{"n_layer": 9, "d_model": 256, "n_experts": 16, "experts_per_token": 1, "d_expert": 320, "d_shared_expert": 0, "activation": "geglu", "moe_layers": [1, 2, 3, 4, 5, 6, 7, 8], "router_score": "sigmoid", "normalize_top_k": false, "routed_scale": 2.0, "balance_loss": 0.00124, "balance_bias": true, "router_noise": 0.05, "scale_expert_input": true, "init_std_router": 0.00643, "lr_router": 0.00109, "vocab_size": 32768, "norm": "rmsnorm", "norm_eps": 1e-06, "tie_embeddings": false, "optimizer": "adamw", "lr": 0.00189, "beta1": 0.9, "beta2": 0.99, "grad_clip": 2.0, "batch_tokens": 65536, "seq_len": 1024, "train_tokens": 355800000, "steps": 5430, "dataset": "wikipedia_en"}
Below are experts of layer 5 (counted from 0) of a mixture-of-experts language model. Rows are named router (the router's row for the expert), gate (a neuron's input weights, with its number), up (a neuron's input weights, with its number) and show model dimensions 0-255. Each number is 128 + 32 x the weight over its row's rms, rounded and kept within 0 to 255. Numbers have three digits each.
Before each expert's rows: a language model's description of what the expert responds to; "comes after" lists some tokens at least twice as common just before its tokens as in all text. This comes from a sample of Wikipedia text that the model never trained on. Tokens count by the router's weight.

# expert 2
What it handles: Capital letters and fragments inside abbreviations and proper names, especially U.S., St, Jr, Inc, plus military words like Army, Navy, Empire.
comes after: "of ", "the ", ", ", "in ", "United ", "S"
router:108155201144152071140145102126101191139141156116103150095102105143168183159198126140106163156154082128108101140121127107097125135141093052205172141194117162104136195142106143136106133112100171159153101185104100147104166107141101111166127061094194138119098119134107150177145108155101055099133187128112117138135163091100211180115113144095097107157111014133133159090132139117137138131145154105148142116165137168163127172158069107171156171114116148129097153149070127113121146140106134147150137145137117121145180189072118116124109122127176127141114097152150117113137157073140049155075168127126101078120181095130068172122103121133179103152112148147068172152162148147100130119174083117112118161141140132107126161133175120172154189099212152110126194114134114181117130100152100
gate6:149141129142199119119143072193089101117139133184079073085104124081165154131120127227094155120141116139135116138117105145153100079159131108098100144168121113165180118105139177144204101108130113161184172111143130157140127132098067117053164113132146158090109079073038120161113135132145078139152133128137128153089176110157129138095104113093134128101174123099122116124150096120173133096155147197083142163154135174133113146113136094218179112109132094083083095066123155167136056110146159175121182114143121098108115112100082100138145085097084108069166133075135083148115133122107068147116174105146104140147153121130104110174099140146076139188167120095175132158119108149101154114129096165121163118101153160120141109132143128173126188165154097124141180075143092072138072165188099
up6:135115107104140134144087134133137154140170127160163133108164142044128120107136084128061063175109148067150103112091179073141156162153129103149160105190113088142106125142156098072144128069139159179086097128130057103090136075136113087100119129115117089122149104099153128153125125099142150145085107126128149152110145124107143108108131109200055165138080129129163092101103108124135061074037042163162102118116142113102093105141096123101136153136111145135189083138172118118123134075116141102109166117172170121138159072144162155104119108096120168149138126120106197128106082130135162123137137145140175064147067149169123051133182130145098109126103205046126164169118155163096126169163155130179144128110096052114104146139095119052135131144123129092127111156121163139152182134096193
gate7:129113167162151135097084154077095159146116143150081116187162074158125098125135132136131190121095151104068065098188106122144085131107145155111102161170171152131134077150130160123154118150182153147118157143157161110153113139132111125154150143128138104173124128125133154141107119109096141132181103114153184167135124112137160122130150170177137194169117117083099164096174161114128139127102152163119136112077103149168067099149131070190140169150183066136142077147152078154150159130153167176136138122131084114143098157165213164121091136152063140115101091127165156094117122123126097026135133102151075119146206068171107147116180077120119183140130115169134169087148186099106164145160141107134172072089115117121109084024097102129183086097170176136115126076134119121126112162137079
up7:128054105181061144142162114129152172070072112134131134121091126129107139104101139144128127142109091161114169104173074124115179132133131099149138076110133127152124119120097167153122120094120148120051145150104131124120110118063133211115169159139081132117131147101191107112116191137154170114143135192130081103100114193138094150078154076097125079166130164120154145142113123175154155129113091113087059076167125089107114136177096067031147115129125080114150082133122106125129170131145140119213153104121148106101168192168114135120132149089108168108122107110149079098120151131139131110098102121117101185090165130099128120155097112168104128109135090199128116082102117134149098090032146084162107081180243156175112137116145063093115156135140137110146143098075116123094130097146124
gate8:117128148153160127112133126121124117130102140125099186152139102074128066155114134109068124110130149173050111097118142108148186137123087158173170107121133112161118116095113176134135061169164079167178123048198155114129203116056074179106125128093171118103110142153122109152135092098077128123141120111093128175106074146103146162063113114144140164160083106121091133128138166135162193085068181155171134066122131111131165155112112143115175089163120112149125145202104240165134133129174107114121082145124119143104123093146170140142129123119092105097118170138134126160138074145118132064110156114118116134153141108125123111073182107167163170122119142157127078178117177169137186109129107083059121117115156081175134162142126131081136124099139139150169153146067115034158146080121110
up8:133133120117177132074144160109128110090136098128187141119118120154139139131130163135122086082114134148145085142167118120121133112171134084113108080080108129189125155177185138149145093158067156140131152090161159124119153176085134106116166111081103181139163129134122142089184071181117104102151165071119193119041119156113180063160106104143063151150132134071125115120096168157148174063106159088151096152165144128133089157030159139162115103157083121141097238156137079108071100174138102137136121138181186126145160078085141123144166069136120087155165136125102127147050070143128100115090100131179158136152148136167108133105173149125138119129117167160167123079093114080162185126087126176113127138131108163136142082122139135106068104085132108111104158124118109148073131139185110
gate9:152120100154143146139159149162135144177080049164142176130154106068101194130131112124110154103122086094150123167123105141069137217101084172156133135139123135175114140029123157068122105129114161083119110159120065130109141179110056139168083160174144099137165150029086087124130129181142183174171125129147079112138123136128123163113129138130117089140078106148115156077093134115130112161059134195114109059154164153151134081183137168125164070171163125122145066161106094143108157081129115170125115152112163122114128125141171124164161181146144069074112159123151133101080121085079114114155135082146153151129096170098088133144109105139177118147104111185170123129155137137106110145150159130138097100051162084108129140095119083113152111071148120104162099115115149126102158150167078
up9:097153088145126177143094126120138149138138104084158145058102072113138098102089136092112128134164133092084094104136146108156137140127140118141109135148122086088116122152127149149061134178110125204187129165165155066143161073071160100125120129082119130031120052081164143153138172116174123171103134090126152098173110069122121148078156167141126119111110140116170143123086131104179144125102092154132145111194133182154112192070096126132116157127114080086174155113120141100164127150147146109077106076155085090092150114166183145117109142095176150058147192144131077131102131217131148123169092158149142121091098136088134127121083152129101086070131129129115124100094113132057135099116109128110154128188070177056176138076111099155131143144098140182063171158131129114158104156133160

# expert 14
What it handles: Line-start bullets, line breaks and symbols in infoboxes, lists and coordinates, such as "- Born:", the ′ and ″ marks, Coordinates, Phylum.
comes after: "\n", "- ", "\n\n", ")", ": ", "°"
router:165106158160118098133090089181066161153134106135086084090111150118117112108128098116113145151117098137108101166091117109154162138177112095098173096153139106162086162060142146112141139178156167162145118111069211130113117126119118157081112127163197107098098112089085136071167172147128118146107158116162132142132114203113171113126130112096183129204122044178136098087103099152098158144150185101146140078137075099203185161075134117162097156077152108108122146156105123121056153215145131178170117126144160116095139131127144125103137135157089142099152150161141147094136134142189142107096166150199119099127143106106113127106083100169102053107132066077114092131143125108162087194086087154136124150134125142159122127117140099151144093105187142080104150062100130190137125131073133
gate7:108108118114133087093131138201148092143165173105157104144115151104055063207186124075142125124117115183090051154151113091132160139114097131138132125092143181052120079091140079138117097187107155128135133087139090136118139210155081170139124120142091173216128113172132092167138167100155131134128115122125140113186117093105121108135152166114140149096138134109097157147147120144099121136160192118128101162163067102178140178177110182118122153147088105121169140151144114095107179191111181100162093090088195068112193084082160093201152126130095120113071084141125182150089138122170134172121141100104124114140086114147168154080181138147077096106111129156116100135117167147090122169138099113088094125122104118103122122130149132164184111119117151138159202125118145153150151129166182
up7:100152086135175138105157113149108125165150116118119122117105104095039131133105130130165121137143166152109117140095168170087211150096076094112165126130133105064136077111133117140174075127113177152109123121172112117179070153113107157108163142066095172164119107109125089118141109100160105171136112086163137092095148142107145087129126140134135128130129105156123207165112128122081167097139156127181143109150071143150107155154132106106156087096187125066140147196141138114113149178108189156163083094101122076085157037089111083163081085113085165066129166134083191105126127161125119134131120107215079113136092143053166140090125096147142099141113077135148036162126165128092127108106102164103076105114090126165095103100072146115144121124116140090111083083158136185102094113097149
gate8:142117112149140089143125126163167141130136135096079182123136106151135148158162103165137124126129099151070100166133147071102093084160136147129174163186159177155151051102142164173118124155128140129105122160110072125129119038110081084104180157116144095111101187119128118141091167119069099114134157143150071143188164154124115093146133140136113122098094105133067071123113178143099139196170089091136125154112098110108167176113124124101131133134136193146133134167085127115138135188094108077152087120160170129121089070088092109153124164163120083158146105098138088133090199119166133147122125090152184126187189093164104058134208202126178087129093136129100083106163147136134129074085120140110125130097121165102159094106115103117106173127117202136184084116129057137081129185126161
up8:084097110115154105150098118116141114153064083093113101081127140107110129124151170127102124129144145127108111220132159106084100191157145102092170116150132110133151127143156110139160070143094108183122134175126117120093055111124072105101161130114151166121116119065093070141110118172129098077098147127119107064136132123111139088109159100106115131118135080175086103080172159104129149145160098133111141144122100163074205176100159111163126109095180063137144178201056153088147129197083135119082118138166119101117117102133112157159047203157142151109107161167119181120149149152127089164139146099138146123121166116109133095143143244150109138117103148112142166093179113132183135170118056114087138173099122176164142118119126174108105139129131221097119117121123113093173131192134105
gate9:127132111088161104076167141178109149190140120098124066137103098079153148197144136102168169141113184108151134092057120095092149172148138119110138092097130116128117086114154111159100177137113154178102116188113113134078196086141132185106134144109133034127077122084097111116151134117092122136077123094119087157116097152118136116103130185102171195142097112182176142138105173011128133166193089166179104116067150108122111091145114130127135140087110136103108157119130065096104089191131124131086130193087105121139100164146134108131039105138138134154132135134157136153149127134107131090141126109138072113124093126129106101119118154126139099132216100179137099151138172154100158126094154141086089158121161119066151041134074184123125114136132109086089097172127082129097132163127140
up9:125107115188089133145106114147141093151072127118137104109135121169165192153089184132150132124116140125175139066122111066177121172122116174123121174163114113141084083149144162165114198135074178173065109107098152167135139123134122197106154102172115097157196166106145150139137135165177122119118102136180069123158109137126067062110158136165125144112103094090103131107104128098175115120146148106154097103144121091102133087086183177099131190097141133100109150117156170085102146153071107103128158097153180193139151152151144119075085105200179160067135120154146094140166082109132041116110124090152087143152162095116143133124177140154111110118137103137145197148168157077081150143073106163127118138140148150192143173155208130127059110182160133127142181135150103101113130130090145
gate10:118090155143157112085151090115134102112180098056113163124120115108135085106179110123156150162104188169092127137125182108120071088130130135120078085103151110058168177148127115148140184135118133073094090124111136103096089102117150073118159136094059148123076157136141097147113091109102132072151185179072105163131179107187141140144048120106120144127095087096096151122083077151091194172148123154150186059132145113162095116091164116093151191130178113208157108108079182153151146109164113112124156130115154144151113143140099137098137120139119151209143155170042111090135129119181156161126139131102120149139111098123213086092122144144092121139117075113129172108112114094100152151173104162121108104136108095104117095098143145219106105098121114094113182107103142186143149127156104
up10:123090179120129129132149112135117124054157145095096132083119141085188149101130173100163128099124106168134119179115162122094092112156146116144149155096148135055174167133112089144118140236199174118113080122079104134108085200160149079089111109124123227142143121070118104186140113101135131107193143136094197087124130163161132155138102103136099130077122110113133126125141118189087133131146135064152163128120174154111113145145155065152109113136118140149120163116070103181152100169197154127144160165205049120093159139158181147114145141130143142176159106135108128053148127144135124163102152172124181121123083104085117119105165133143151156107115131071110097114082147115148163091162110136203107134172075125133089078117162134188108125100056125092115105102123127124109124152168095

# expert 5
What it handles: Words inside proper names of publications, institutions and works after The, such as Times, Journal, Museum, Huffington, City.
comes after: "the ", "The ", "'", "s ", "New ", "\""
router:098122108078097054146143090173096144219126138094137163152123111137124132178093146115112180146115084134140116154176136157098134155151125112196210091155096166111115167102178167123160175125058135164128131145114093102117141109108133161142151167162190104129116160082107103122142146056144099125104105107187118181171118092123136117112140135140081105136105075181123083079130130080154148172151112097143164106147100192162162170161098140155136151122094134148102134083090121163120139140182177167127097212114104146076142116122144127143100109132166130136119178144152132098092150135124177114110158120204063110128149130127114190106132169155080148122164135114076067053134120121040177132113140149137130140080104135161188104114161152133141093088173137113110102107169146190071168094101097
gate6:114167169140093094127156078097142172148160114132151149143130136132127140135092129107152155126154158148172195137108111095107158101083132174131109098141174116110152124174121127160059191071109119077164090145089129122168181140144095096219134141102144169092154143081075131125176172091140170119135112164159116133156104112113091129095155091178159139180095129091085133110119176122118148143115108071122119161166125154119100173118105110116079120162092094104146146149121126208154129084176081138119081106087143177106180120126150163102114111155136160064121129169101103222138134154120116107189084131101134118097184166187138141140134168117103136163205085114142109108162161124109096150133099137183062130099166127143178123113130182064119104162134205088121091131111153100194078124053151
up6:108162079089101163082089094149116149079115139149080111130209141092064145124089156194153093128110098107139161106096126111140124152121143099147146152142120128159086174116125075101153170116121143144116179181120150170097117037111126086114114135118129095062178114105077186109123133196139101150163150152120116140138221093203139147154147110116109151185083114123125135092169077082140086110109131097127131077145136136157077133162165113100112166151073120081182128147216082118133163137131065112090105163128142193137114157118043124171120124145171093115130068079113124126182120104120127132157123187159115173154117071136145133128108137115115189089137126114091128172143140147154124121143157135139149122171123128162138165095067104130082111184143157145180157097167180101065134118156115
gate7:134114175101159168079164147085141141145126125101223151086148135097142132115135103148140142067110134104098168114130145132099123105154107151097128169145133108140179191139155114144123131171135152154189116152139121078097125123123146116169042131122136098160064131113079135133150124146139068190114190105132120104093161054068182059131084159073145099141152126117148069141108195071139123097071157136113139084168041127148102117124117097137098104110163130149135072116198140142140136140121085094100169123112090142152163108146133172142115142136154085169112130130102139115101148149092157152103131173147122141154130049138093163154142176130116101120194099055104125108149136164097109185170107128144104092149122171115097186121077102088198095162104166104101141126136162159177094130194065
up7:130200173117163149076132117120104117138127120118195144102096112057171159119112118147107126073046106125127194099137143216068158173127107131135103166107124101161181108151164128149133152122174113150178142131197138087082204087120152152162092137114088119128073129090080165126096107097160118113138166099172147131138116078075183098114121188078154130192177124172082129094114154102127130113134139166085104106149094148176103117128105138181124051103185171109143106126164154149133180124127115089055174144115112126187185119150143115128185074146106104137121159202110126149112165109056133142129147201167151147155146119110142157132195151145099114119125138144148145133154124125100117156138093118173116136160136139121125193148107117117150167146116121112089091119186105159122071152161088
gate8:151155124158149134166130095096117100135194124195114158134074160103150145140076165142110139136058090159133151184144131181115139136113103169169139121083100144166133114149073172073161166113137113129111136133104100116126165168075079177093158162119119152072103137218076107166124157113148124165071146083116130153140159119094159136134126148104085163123082131152130053168157157163118160087085135152174139122184078132133120163207155175123155092172110089125124078155154127123084121113147159150111115145079126137099087165097135114100164128066163137161137113118140083172093059171115127114191153124107152098095122180121112058125166158142115152139128175124151105117119073122141129136162100090110159171137147151143138059140150165088126088123176087115125168141119097101033178197143178
up8:118122085135167116097116183131127123153092120118153102112164083137170128109113122165139103102230093129089116139130082133103106139129142111108157119175156147093072255172196089145166180142132129129137096156110115107114157156116141144125114123158105062198163155175120153053143119101190129144105183083123136125180173136089126152166107171138121139177118141072157113136115117133109143122112129146150182163134110146197141014138132130141109093150085122105186121118133214155099109114110120140130116089086104132152164109132133153157193160121096132160111175112105181053079085102077142120120163169128152128100095090173106117174109113148117085151135137159118173142111176154124091172092134105145111123156092134111193167117169122119118141079128147159138182144113145089153170103117176
gate9:159098144178211072099152113142138107140163141180114109074098108147127162154144131156103108104148181145120119115103102108106098078111144109105205127133187141115076126089116124170124095111164124088119141086121105133111185140141080128178133134113168150110186124143188129154084051176112096076073100164108079120147147126128173124124108166065169133182130074142095122088139093086131163149116208129110153104153092108097136120184161093138115161095185143119146138118109071113108175135114142144154186088105081169146152148139102162080161076165143093125101138150172155170146117075071134140111173108128102092140133066139110089139134135128123144134106150145167082113147154159130125154157102229111125081121163092121138130108145147116156203107205111126172199118100116118144052140179115
up9:149080155151178079129161089147154068135156133209123119101111103133120168129129149163146112106167177137141127088153106141102125065140152190141202119119181113099101094144165107120099085097118107106079169128134096143117204173125102130150206195095146142123162090098200114101048082175176119097068096173140096108189159128101129101113070132088225172142157149135142115125127132095115176167131130150111146122140138107082128097205174108110120136089167147157082096134093066103116143105069168113153181095088134118154128086123138141102167111149173113141135151164181126160136140116083154129150122082108133114141140099156133081096126098106125137158129177120132123113109112137112099144142136167124135100113166108139078086156150093094121167096229131121167156184126108099145113180173115

# expert 15
What it handles: Line breaks and pipes that begin or end rows in tables of league standings, election results, climate data and episode lists.
comes after: "|", "\n", " ", ")", "\n\n", "=="
router:103136097091120091178117081194121218136147141154113099114104084103146179127175093090109162056095142171146120112076132135156171149123108074110149148171129159048085147106125158150113123099092151117118103102140139109074096124134135146148083138107153138090055131131134123163139120079129121121069152146147119083132129112173153083123105180054153144166112060153144126127093057152101132140141125096162128069167129121131147114091110121156123081105169081102117118078127113115122227099101187228172123150083146141119122142148154124180135110125117115085153186122183168114115084164183187132091126106202090128051148105097146140120067143133118101183153135092141142115107155146148117141114066137154150108096160114107084122095141151116140105136156146116065086141182150127138124116166087
gate6:097080167168155138134115123117160107077081120096215135173156150115121055127179052098089145062095166149097157169177110146121184114129119123120135154138107127104159130138110172114124146138141161170101111076158122164185139120200144076154167140140126090182139143183079141098140101129150130158119125109152120107143097110105134154177131128150162134121149115123142115141105100177113085123131173122136098122145107122126121114132100140176216142102107122136108139097155089174112169085121130147158122124098119136148109111112148117118167163184171123157130158114172100140111175056154142094097129125155114132151119159141064158200165069149172111234085186126133121161109134091139134184080163090113139136147047124114089188143163153088082179053108181124066090122151131189167100122156136
up6:124112132188131119116088122164114177157072152119176146132108108117194043107094060173116156093093111122118150112141138144133144101160099084116209151142061099108091138076119148119103150139138103167115077102180134180121128092135140080137134072195158100170134142148080161122133163114162053091195185108168132106139139065127141171217113125064161145118156132153136183141122118164085116164107129139160165101164109137176129147110121120120160082183142103111149170081101165081120178145145144111162159118148139105083113113126158121119110169172138114131091141143189153117169123148152176156113146152097145123117132171125149152116110056128121155127173122060105096174123093081176124136146155095149121100135168103195077186078155118115058109100087200130128141113139106151133102103150157
gate7:079168140100116139149085145089119216121122152134118145072132163131144128078096183085102144120120099182079090151073135091174131125180089085088098090100099146119095071162132120108143117137151114126169136090117153128126121123076063136060119156104157123110109107083190148117109143134158112105124071096169077109117128130117210157101170094143135132144138147116135103166123113165125167106182089091157148148088146137174169178092091124157140122124122103112151124122143177102134124140204100153157081077118193172147153120112153156147132107118131124132172174091166142114121108116133139172099146188188109073099165108063148094076107170128103136161195111090152138150127127141121073134132169110147128232182089156159082136148095104165142142148171167125187221156086136130089131120098111
up7:109152117118056128069077168114137168114136144120092156157077172149087129113122105121157107139156140140149139103144088152118154067171107151154122131121163142084109119057114142101098105137063034162061128124167132110131162085147184113212110128132127101169125171094128069071138124083128116154154128167171165153113089092137135123123122104109108174189098117141150109157109170107156164124195151121083113117190183082168138141089143131075192172137113090128150147143135149129091131152150153136105144124109113060134141124196103084150147091139160116168090136117088156145141184227142154130125100178116094108161136092111103132125086052093075132140123099119127062155133171146163120159098122131140179083140144080151153130064127144116090175095165168130143087103139123169138101121052127
gate8:061136144097147113096137136208120117132163099161135127066118098158164111147145121168073123085110144124132129136142087053086152102147111176156127092137180122155091100147118194152152167152087120137124135095189128123116159126163153182160135123140113130120106088117109110116115127133139115070138088132102121146092094136092158142089078102136117120180117170134156144188062148084107113126110086132181131094178131064106167109108122099166096056116147156162118142172134145128143145095147153119139129111203166161084107111110092076193141115162129160076127133126089148132145075086151160119076209106156115047100088160123172140141111160170110090098116065234135105103106131194097152104093146131129152175092124179143102155151103130159116071163178076129124134141114131102066148198124130
up8:164116127148104178121103145114093106128124098072106127069103144153151144163134174151105148124094104084140068208197154170118112129071150109139082127152168155159160097138156126087126113110100114116141128176118097107144189149115083129132171025120168124126144155151090123159153135118209111157115096126137071138224164091136111087142154153134150136114128140140136112112162028127167165090129173121120109105129129124093093140149160136094191142118115131121112128186141170113142129119129096134108121109133137098095187120085145112141037087176116065173089169105107177146112083151139105146135148095159148161178184091062104121140156133067089100087160118102122136107129203154163091154109131122093088139100174099078131103164128145141081186121131152186155135127195156153125087106105091
gate9:143096129153126107095124125108147095111056091114136098132080161129105113111088131128127169118093171131159127164146091149109145103078160143122095133134078133149135114161131095153164115127134214154103160126148138164163117150154101100087058077198156095126117111139135143150061075104147104130136119110189130164132139135086184109150155211125131119176114120129151093131195102127149083090087053100132099132121076146096074139137063092158156088084130124145067155107139150138122172143111164192160084125125138085141177100131156142089100088113081115138157134108140155163128140115210155134159140114159180111170140047109135103165156113122105102112155141100135141117131133177128132157091106096147155152094137177134140205092113176086168192176156197134087144101208094113061057122159114
up9:104105101174098123148072103139144167116103180115118190077195145142142134121186153114164144115144115151152111126113130106112132167097101134123172077096172124144132140098082133131136123146121125100125098122155129116105087144106144150112121184143084145147139176147136148172180103155119184114124067161097106138151107119168073107117119097113084169141165064119165105162098163157146117159105197086199105109057238146074120109134180132111122168062101114128143105064113160130074156163112132128179162112100184145140142112166168136105149126180142186138103114125094115136095099150053169141109107182135125180099094109103135188132114109170103137136154100180117102139162106143138137067118120120178167107129157123144128068147117035195106106068117119086119050114122090066144115155124151

# expert 8
What it handles: Cells inside wiki tables of sports stats and election results: blank cells, small numbers, dashes, and headers like Votes, Turnout, Candidate.
comes after: "| ", ".", "–", "; ", ",", "+"
router:160144135098125037199147080171084127119125079080142091178089143146133132160130104102137117061151141124142139099099153108113116095155047076130109142140054119142138105082144149091126097144175229107144088152098139055112148130098127130129149080129178146068090108118110081194123155149131118080079156116143163094098116081115102062123148123139152136113108017143163116134066122095146146133171141130110126122095116145146144141110110098123112156133155115166083132119111202154113149144125131221121135106144116147151134134106118149101152133189096146146175197131109102124126090071144116166093126156215144143087099140135108094086131168134118153165163107151053158112095093101101095186092113138078146090069145118126153155138147116111149115156162099132107116160205124129163107120112119
gate7:108171116144084126141117102134082101149185145151152139074125120154137144096099155149122179131134116120106093153148146115076086158109086058125176110168170118108130129126064147162128146105192131113151179133161138165094062047128106114123168202154176116113084116116104088119157102120103181127131142120157141101150178111159130112146140071114141142118111132093094163121122175100115189108065081120091187096145126118124111210147104101077170104113167161109174131155102090151137176081097113129123150117127148120146097150132121096095130161160112107135127140155124139136146101170127201167147146125122103099122163155101181149118096124138198184077163134110132137059100100143086221119169133146127121151192065127166136188097072115098195086118061126135118118192086136099174193126159098
up7:112167145105111173153130150095131121075123097143145140168154158084153161147152116125131117125136160143191160129086105170138144141155145128096055156162134112126197142142135060072112147142096135086162115149098070108112160219192169149136111179099077186143095148178097109125069140106210125116138140103119159082098121134112049123122147133098120104093161115158123085128168101143158108128148138094119071175150115113102117077147206088148104100138102144134143116154164168136156150144103132158116131113151063128131139105121126142151099103084136106109152136078091124166197069133184084133137123167136111133116091211181093136089134143142113110098133136135113116175084173198170086116125102151157129051047181104115135113152095126122098141125124143157142092107234125065119092140147137
gate8:126077115082138149181123104158040105186137093062112110143101132194113141116188052097109120136110143109114089096148166135106168115092088113080163094115112173098110148159102118119134165117210117098154106179141177103162115177142119135166113096137171161121194184108175125168119159172113125151170119125067136121134132109220170142085142176133122094095120074090169139118078165170093142162114141184155176100101109124161141137086129111111078126123156106182137153137150118166162124101114147103198129153121131108163129098131152149141166165133135125193132154139131122120140129124117143191114143200148141117099103127123105118088119213098081083179138126149084088094146105131175141066221127158143176139194145133162144145160099099089123089136155121147062145139116140112157158149115133
up8:089126130132121138138137138142112137151149106104048129115136108083104146169173071127152121152165170151160205143134166115159118082097103170136172056193121100105108156135104102127119164112144147166178150172147151115119114102130114145162135168160155125155121139122124144140117112092144169164147088081101137110055158155168140116128123129100141110132067120127110155151107197135150137102103134167059155105126126144166130086115113046140105072165137114163141170141179096120106094121115153101073091135163193164111178147170158146105151090145102112103080163160137130119119071159112096186109167121136122170185103187188054130055150143091205155118130137085117099099143145142087141136236087168072123144112119132185168177178149143088167134091125114129126162158100176168129122146180165
gate9:080149136068153191056100172139145124099141117115195157157101092133139126105114108101093139128116113114076092121103133117085150113177143063125125145119197080126127120084117066141084125028148135077171171099041134155125198065155160140160146107162131154108076118148184044152114115099117107169163129119135074109125134097141153124126083180142076140153124150148114096146159070115135122097126107140092119119167131066208100150138085113134159148118144111145086191167125128140121178088120129047164107118119189133122127123144102154154064107067132127104174158094179135141105180135177099078106143128125138124054157113170146128122107099143171086149126142108144154187158160136133124165148131169168126182146090113166149153092126132130108096121164159171087135124101154102147131104117084
up9:162098051141068129123146110125119067101147134076167107156135096120146142109178093197171145110167180159151101098076141128156084086056120104105091150085178100112143174102140087131056142122121171089113163165136189075152116093124159141158147160174171152082164116135101185134137116134113171199054117118186105114101173101153147109059093095165076145109070122179152149111130098077138132094155134111083158101099165092132107102087177152076116096141132095130106101136134106142083132132092120106158114151097103086129105148123096141137105160125079094178124128132155147130177141092141109142135148085112141136124107175159109132092080140181147112118133085139153126178123103104133118132145135108054098101077131147154101204111172082141103200214166132132118153201117142136153120095115111
gate10:091087099048207115123135102127137152144105144100153068155070159120167137128100142111156200160113146155139152219103054147134101096125207135164112141139144124070150128125106114149100144105133121162172103094068064149102135152165114198110052095189138136119072150148091119132123125091178129173158088144134122132137111151062158148107075151136095094146118100153099154172069117144114086085147114097115143135162134061135168130149166121132159075102145069176120107124187163160131153191136138097170150122151168122147066112132151139083095094107130146123098118159122155104150093152121144166086203132105151119100147101089119155121101138144095129118110100148065103142140134148110217146100109190121170141146096108116125101125188184154140080109161154142158119102175102111111174081129116
up10:109127103110171157116114127115125133132123161135187105122099130153159146147118107180138157091117167136143123225199073156128082150102189155147091132176118118100127112129129103170138210085157193178173140110080094146119138199151183205165082119154104130090099171145152101147089113132167151185141088107148078124109133111098121122114089169171123121113123097143127207141100097103165085102112146108154145110155142031130138095152159126150177132096125119140120152138155163134188162116085124131139160145133153128198142124156130083124130130110198141116072132190111153092162081141099155092142190138116164143119151093082107146094097157106084111103106086130122171123103125106090221173133069139141158150142141157110132144120191146187119058195137131124096147115173129097156118112132081